config = dict(
    n_layer=11,
    balance_bias=False,
    init_std_router=0.0311,
    tie_embeddings=False,
    beta1=0.9,
    batch_tokens=65536,
    train_tokens=537100000,
)
Below are experts of layer 5 (counted from 0) of a mixture-of-experts language model. Rows are named gate (a neuron's input weights, with its number), up (a neuron's input weights, with its number) and show model dimensions 256-383. Each number is 128 + 24 x the weight over its row's rms, rounded and kept within 0 to 255. Numbers have three digits each.
Before each expert's rows: a language model's description of what the expert responds to. This comes from a sample of Wikipedia text that the model never trained on.

# expert 63
Surnames, given names, and place-name endings like -ley, -ton, -ville, York, London, County, in sports tables, cast lists and biographies.
gate0:141141146088134125061129122164157150146162128172158153157106087106081140147111163130158102151110172092170120106097105116129132137144134147145169161154112113145126139094110134126108129087120126098157154141140131144105146101106145094153112133095136146131130117123142125147140175162127115122147115122071140132130079146155084118131125090166101126116096129110119126142112139088126154080091
up0:134147158109120128085140150107160166147131172152157141116148102110106151120113198110208139112119100112172162159150126110130152127142129141122158142182118062144116164126159137146126130116107140104151099146135108152127112087142138153161127151080136124157117132124106111139149164131133107133140142106068162153149077121174092133128106106150107128123111117137141138107093109109112129079098
gate1:148128141140124156088158119129103121123118123125119173144180137154157109136139132117127134126105126117133147149132165135128178147141126156111144097122122156116121112091188159116139144119147159158120121116128158088122116130136098126111132137103142101108139099151095165124154115112121133090111130102138128117165123120108131165101147138123173126109155142116130207088156160171081155107178
up1:131125138135129143088159123112149099134094139129136138109175149133147076112129111109130136149097127092122136159144174138124148156149088156078127103127149117116116121124146125141137126108169181153140139108157122123118148119135119154096115157131160114092140127145106136130147077116147106108106143092156124120153152140112129166109101158108164114083155160125119193115158163149085177113161
gate2:109098156124152150131107124117103147149146123123143122133149096088153136115143134129145107127096129145103104146152108102119104142129096159146140110133104134146127115166139189108127145156121139161116156121149101110139117124129150130086155151113104086100140156148144125148157147130150125130097155133105117113198133161155133168109113132130132128096205076168099160108091119171126090149155
up2:181168118122115100109113147129150144080153122137108123120146162105114144183094156119137119130123165166134132085107143166110149148155113104128096140156090115105164139133112117117132129097127112147151164167086148163122111126117149127125104095171087143127126145149149162100119132090138121138163120136103130144103148184168121112147144185114105127095105152136123084155093090090144106123084
gate3:108090122160135161130117094116130127145129144127104087127157125162140145106139152130113147104138100122147122232158093118123108129104173114103106141134141111124144124130153098133113142135126132143121137109156157147126139138182096107089177117126144107110152130092157085095135173108130106143095137179085173083154090136111138142143154117121131112187097122141117093137125090131123133096116
up3:114107150132164140129144094119155149138132167126125101115147131169142138083095078088149170097174130128136114178154098127136101151098176107128117117156122118105112153139169100132137165135143127162141149093170151138107095113170112096116119139118134117125125138109133076129157159127138088145107170153101161086132114158112104144124140118121125142141105104180096115131120129155119114104168
gate4:145162169108160097065148119079141140062152091153116148163126146126159143143116093129164139124106100122143125128177146103111138130178098125134139118134166100104111153129113139148132112103146153151141128173132119143117152121143125124156157116141107162099167123106102108150084114098123098149142121131158121139126154104153137122124132128152149107149060139135113115160124109129133140106139
up4:143150108143114130179105107177129116190117094127111090131114079143077091098146138114077120127143165086113126133105109125138122115069161139142092158080116140164122095147126107086115162145124099111121134068111178112153141155105116112129136178114154098168086132138158155131139166169149129117115121114126104124118103148106160104136112101105097144108180138116135109115155148129126112151102
gate5:151133154105129132110105138124132176119109141164126147085152147095166153146112105132157129104135128139177165121153105184145131154133073148109078138186115078127137128163072140146155135124122137139123125125110143141131147130127136166147190145136155122139137108161095160115161095125142123158099135101129122139104116104148160138135128151096135141135128120125150137133111121164132127076101
up5:132155143107140167129127143125151155152157121129074124139134139107117125152134127147149098109107123082126107094128091171129156111129145124157098107112124096143137124117108125149130156051118148143154136156138114090129109071153070119119095142154141162118114168095111167153126119148138172115127115127093122110161131081120095077120145097139157102144109122173144149161147154096103109122129
gate6:140131154101134160152126143065084137140096112130110159134130096122133167128090113102127125134151118094126154123111097146133172136122111152110098098132142093109144144128141128114118125095135106155096099137122163111155088135080136087116176150105127102120130097092104114148151152123139125124098139117147137137120136088108141112148119165141148165103133135145151147127146126133104135097130
up6:123144088142143099135132120157166100131149144113137080146062165123135094112156147143093108148122144178110108110122126115098104089143149098133131133118137150126088104105120139083108139178113130100128158091130130128126156093146149155131095096166151123130096133103150146117111122157106085105152106160129143130137115157098118148124158113138116079157129121121112120133145118090135116144120
gate7:098147162109147104110114131115141136087097130123130144106122146121134120142155094121162151106103118132167140199152102079089140141119121108121144112176146101129133132169114141137128137089123156131141141134152123107119069141185138126110155103127146113153164128139119091206130124101129050137132134125170123085122112127151144130107192076130161125122108159163142146131137159147131118107139
up7:176111088100105134121140165131100114121150151153072162170124145145152144138112177128063103136138098128089110053091119146129114116159158101153102120108124142101120105121124128103161124141111136118110146127122120195062163130105101123160046164135104135094136112129129177084141101146123137108147072124092103142110140098114121124109119148162148126116119093135118114133105110117139172137118

# expert 22
Time words like time, years, days (especially "at the time"), opening quote marks, blank spaces in tables, and "==" heading endings.
gate0:142088121122124135166155129128138143086109103098161119082170114161144124087118119095119129112113097096118158142190095197139111125165087107108085128149134111146164121113151158118108112124135121104137108125138111126164121091129132104150155137119132127147112124116119092105121133144147139101090087135112137120157175145184151142115117098156123110134135126110109156128131133104199135118145
up0:122145117122152134128087124170128121135137132083109124111123123108131124113119118138142147123145143107183133162128097107133150149084121143126098156111131142115132169177138121119156161140084124136142150141120146134106147190149116160118114085149125140111162104115148142132139151105137121142119145126114114137140139085151155104128169106078113103165126122126114115160132110131139141096118
gate1:127151132146141129147125176146105152114142112087107121092156150127110145121154117148104159114113123155127114117113083125137173093130153130133098143153121117171173125101114166103104126132113120115148114144147184153168126115126153182137151098110104166084160112128136127107132147144111140128124100126137082119140132102127192178100160127140120115144159133113082160165164148115130133126166
up1:121132154166052099145164136114161154120159099130121100073146142123140169150139124121099148165156142140074163119150114136131160113155161102151109096152095108088150147153094121169141108128138117105104089130088128127147108108086175191132142111139125172104147106134134112100127140169126152125182124110137145056136129141147156143129129097119095133157154102124109116135171135098095121116115
gate2:088137133112118084087144154166172162114135110076131133088136125130137129153108156141131139197165157095129150158162145114115127133120144119135121096135163153135117114144131140138166102126123121133165121092107151092143115126133115121123112156105133125144101091158144127130152170122168129192116171083115149133151121136149140108111117140100122123111181122140104098196072097114115146130109
up2:095124126091077163106141092123152101093136147101138138123137133131105159147133147115177147085093114117140155126155152113094075192087102112089106108170099139135126127138115120139133169141176126131168157119096125087120109113137156088147099098122157125112126131098140121158138128127154099147151165104165155135165153147168127120149090114120152102127160119193145096155133114147107111165131
gate3:122128090165121142113090136102149105112116129117126129163137109109162127076097076097143155158120190151158102116120129122140152110112157128146113127091133104134145175099101143155120124104118149156152100147117137134157116150142130163150161128147142121107111136117106178137122116081097163116107135135157160119147123121131127110120167122111161158167121137139206155156135101113124132120111
up3:137152125165124123159122143122078096085120124099126114130156112132160147085102122094119114134134124138162193136133141108146135118099140133170126105115156126095158163105120173147152109146104143141154153150127130115142099134143134169170165112127140120140130143134127163148133119120155119126080149127151119105129131138148131093135163146110147095149124146155185148141151070119122142129118
gate4:142115081132115160115116144132129108133118142149128150129152086124130131168100127104159123120117128085158114114117165114095131141121111150085141226154144144101051125154170154150093129136104106146167139120071160153119157129112111130113113118142126132134083144106120134139167159150114131132120114130100105167093123074114125129131108123128130084141145137111073107118097091120147212104070
up4:130090062144153115096141143113127093095130118146110110112141116152131149155124125115124130111118133091144104107135157111110136165088118168103129206130136123084050148144173169145108133134112109120151113119099143162131128124078113133122123134143106123146080130127128150144158127110112122121132129123123108159109126101162133124158100134127130104148177107124046100130101098109134193116094
gate5:119108166118128103101130093138107115110130113149122131127160148151062135145126103125122164096127109157155136148147153144144098152097158128086175132158120117130137137149137121121142163118151103098138121156121129082138141111156163111096107170117164119164145139150099112130121142083104140123106105127129132154157141074115117159115199137138150124147060111106145084108156148137123128142120
up5:144123132131130149085118109122111118155148120110093152113176135152067106139113116152158145082106106160164131124154177136165137142118171126088157125106133110145124150129126136125143144143152067122072091179134125133171133127143145081107118145126159127129143107167078108098165149093148117131164101124151124135144102126131079133124178130112111144141071102092112108104147141153116144129114
gate6:148092123132157166124139080132172178169124121132124097106064140164158114145163147171118146140143121191145096093101161166128094134148129127109157133103137158122150137146137096138164108120100162162133137179109153118128145097111120163157113121132121167089148111096124084118125130138102071147194090129123113149138169139168133125142173104162121133126136106133162119135127121114119072130156
up6:115111101119142164110122110101130132095121141139112145105122149138170166122127110133158177112058158177148128089137125156078142206126108122121133128132135099134103137148143145141167134078125168150153170118140169127135116143117107146113120142133154155094154098148088135116147103145113111128148135101142109162138157093158140157160198121131070176138104110168132117122133116117140135124134
gate7:124139112092109137166130126176093114137162153145128151126155156134144101115128155122127084143173103125085134140163100138087080074119154069153132097145149103179162124075126092105105155126132145124123103113162158143175151137144134115131150151125110145130172095124110121134149180128094138129138103145155141087179120122158126110137162119110108148111122135127116122128102108141117119155137
up7:124118111095126116140124114145090146144116136141123145127133175119138089103116136107139121138185105113122113149174095161092089069140192082102085119153147119140137115108129094111101142147132138147142106126167157142176168148130158126121115164116091160128155104119100138138118176144094144155114062160144159092167105133129144103118107136121121144132139129095123117150124120125106138148148

# expert 9
Ending syllables of transliterated Asian, Arabic, Persian and Slavic names, especially y, iy, ić, ya, as in Tatey-ama, Zhiy-ong, Nabatiy-eh.
gate0:127158140068124124134073169165139138130169112119180139108110170130097151105129165123162097126130171190145101104107123141135136139123140121180149119118146117116129131141092106148132179123158104093117163121124151106093164144116135115127119103133110144084125112128111145138125108139140125119150121136119134153139156130076108151170112101139144122158129109126124117113113092101179155129127
up0:147185129078133081140095160150119149110147112131158107101103165150113173115124187105169130106118145169150129089119169115125112092135133145140149095104158124094137141113112123155149146147168135120129142113144132117136142144132138124116151148124132110100128086163131141142139095157157112122105115114142119147154154145109120140143122105170138114167131105127119154131102074108154160156152
gate1:073107140123121141085160146115144138144135132123133115097148120174113174136091111148158167117092142138117092168153112137178143130151137126108107131133127083158154138149110117149148147150123135120122122081118106106141090142160181121102117141125097120114149112130123098158162143066123136125140141118111172107127168155130104114117149117058170155113163086110155103102145110188171133127143
up1:143112095132116136143120119135069111126152084138117156151111107099149119079184173160121106166164102148148148122133130139132099141156130107162164145140115169128121121093151138121137122137168109085110129110137107102127170145116092111153110098105162126174114112146128147094143129125126110103114103143133055148133115122145169139109143131119080154115128114117104126131126084109119101162111
gate2:064087191142149135091172133084121138132112136117154118140175114129136116110110119114189159124132124145160157165132113110130143160183097186136126134109130122153135121121143083156147101137146101127127119096144122064152127076144130160117149121114137125076154160132126116149097092132121107141089144102150171098155136160144164137107132122114151127163154127132119162094148138142109104116149
up2:138125158094124153112087132137160149130168132145172101104127099107085113193146138158126103145149152118140117126100119136114080158139140137139137109146140123100095099129155080097112176116163130136129180121113122090129156148086185135103153116125123137132139134143142085165091101168125136083147128132094150099104127098111117133120118115112117137098137115126111090154129154107077127115127
gate3:122068184154133104128115150132107140164070092109120099104157149089122139161130150110156136077139112135149096140141149145118169134103095158112149138134134083135113147121110108061143121154103090130120086156129105158119101123140146134128143137132150135165106099117132113135096148135173120155150147125146138197182130145136116133119124127115178122138118165139116163097114096160130135101142
up3:148163086112154124108146135112139125139102126138097109152080097181095123111134103142122107169065130101096144132115096102124151128139183116145111140138117177108166153119146138111148141122141119148101174106134084086103127129113119124094120114133114118118143132115118146161163135151095161104110096118135122085134155163143121131120133155104089143121159134152110155162155145165155133160154
gate4:095162114102161101104092117084117117077102102162160119145126154115147166065124090124118121171144090121146157126146147120136134129094121109160145084095114118132120113157171129124134160115134110166176115097166118145120193159123123104139114129115127122129141163101133120102141110111134120137159112087143103122111130135162130120119174117140098113112164124181110118136107126166153093110122
up4:102151180116156110098121109098118106069091115181153131156150146114139164091104138134148164174143118102143163146147146054146150129128132130162175121147123112098105107153153127126141168131145071146191114096156112151135188145113150123137134138137094132116142133101101096119144117127128108150146137086105110121120167143146114115123175115136102115119173161188124145113075109164134126114151
gate5:136136112110136143147110152151074121109160128122161161101123173139129134133141144149134112143155165168116144124101103155094081151119127098143178118123133123103101106057071122166150133138113136120128166138147130093126143165123146098159092067126135153103134109137127144131171119107090103083156104177151171161136175144110110118116155092173123106133128095123171108124125125103142131160151
up5:117100140167115134132142080144192144134118137153132122131151088120105104148151127110130094133091127096144116156138144129160162142129115142141077166145140125173116128193167109091078102097126120113130085148096129149111165123112120165123118171127100142156116137111129085132090158104141168179114155120071112111108072115125143133153126138094116137106137135113102129128150155133138100119094
gate6:157104133165140157136154088140141132157110103158080149125132178099119122094174175176146128130141152110114119154125118135115170171146191083129151137111121180126122142087141133104099204131097137133105180176148132118162149129146123111156136111156112160104125162095111112152162144092136145128159113113142140145114157136101094131117165138109128128112100128158111129111085118108064181191141
up6:080122120110109131137102170113096125109138132127202153155134095147122153140091110081103111123103133165128117100135093146157110130112085161136112136143145097154145107140090110135151066118119101103150100134119136134100128139114162145103130126119150118113134079134146134081105132159098129110091132157126152173111105122140141138119117105153122137093154124121146117147175165104174061106093
gate7:122100154091148112135164151135127119101115131093144134090122153147176116155130088116176142141174101148204136152133086101147122138142142161128101114140127109146123164145148129191138161138142153134122109132121111119142099115134148158094130108123097121133166160129104117133117117100120138152153114145173121118127143133171164102110105129111111112112129092143126136132095136148120099111171
up7:122094126086180119132163114126092084135100161091154171117056174129144110150130140079148149103140105129162153157114121112143141118136105172111128101120125121101117150132154159171166147137159134171111103143111131123153102114167115156109156143124124179129144085142106118130127118107127131161140115128156139124150124128138159142129105150092114161131057147113150130133098127138105118090133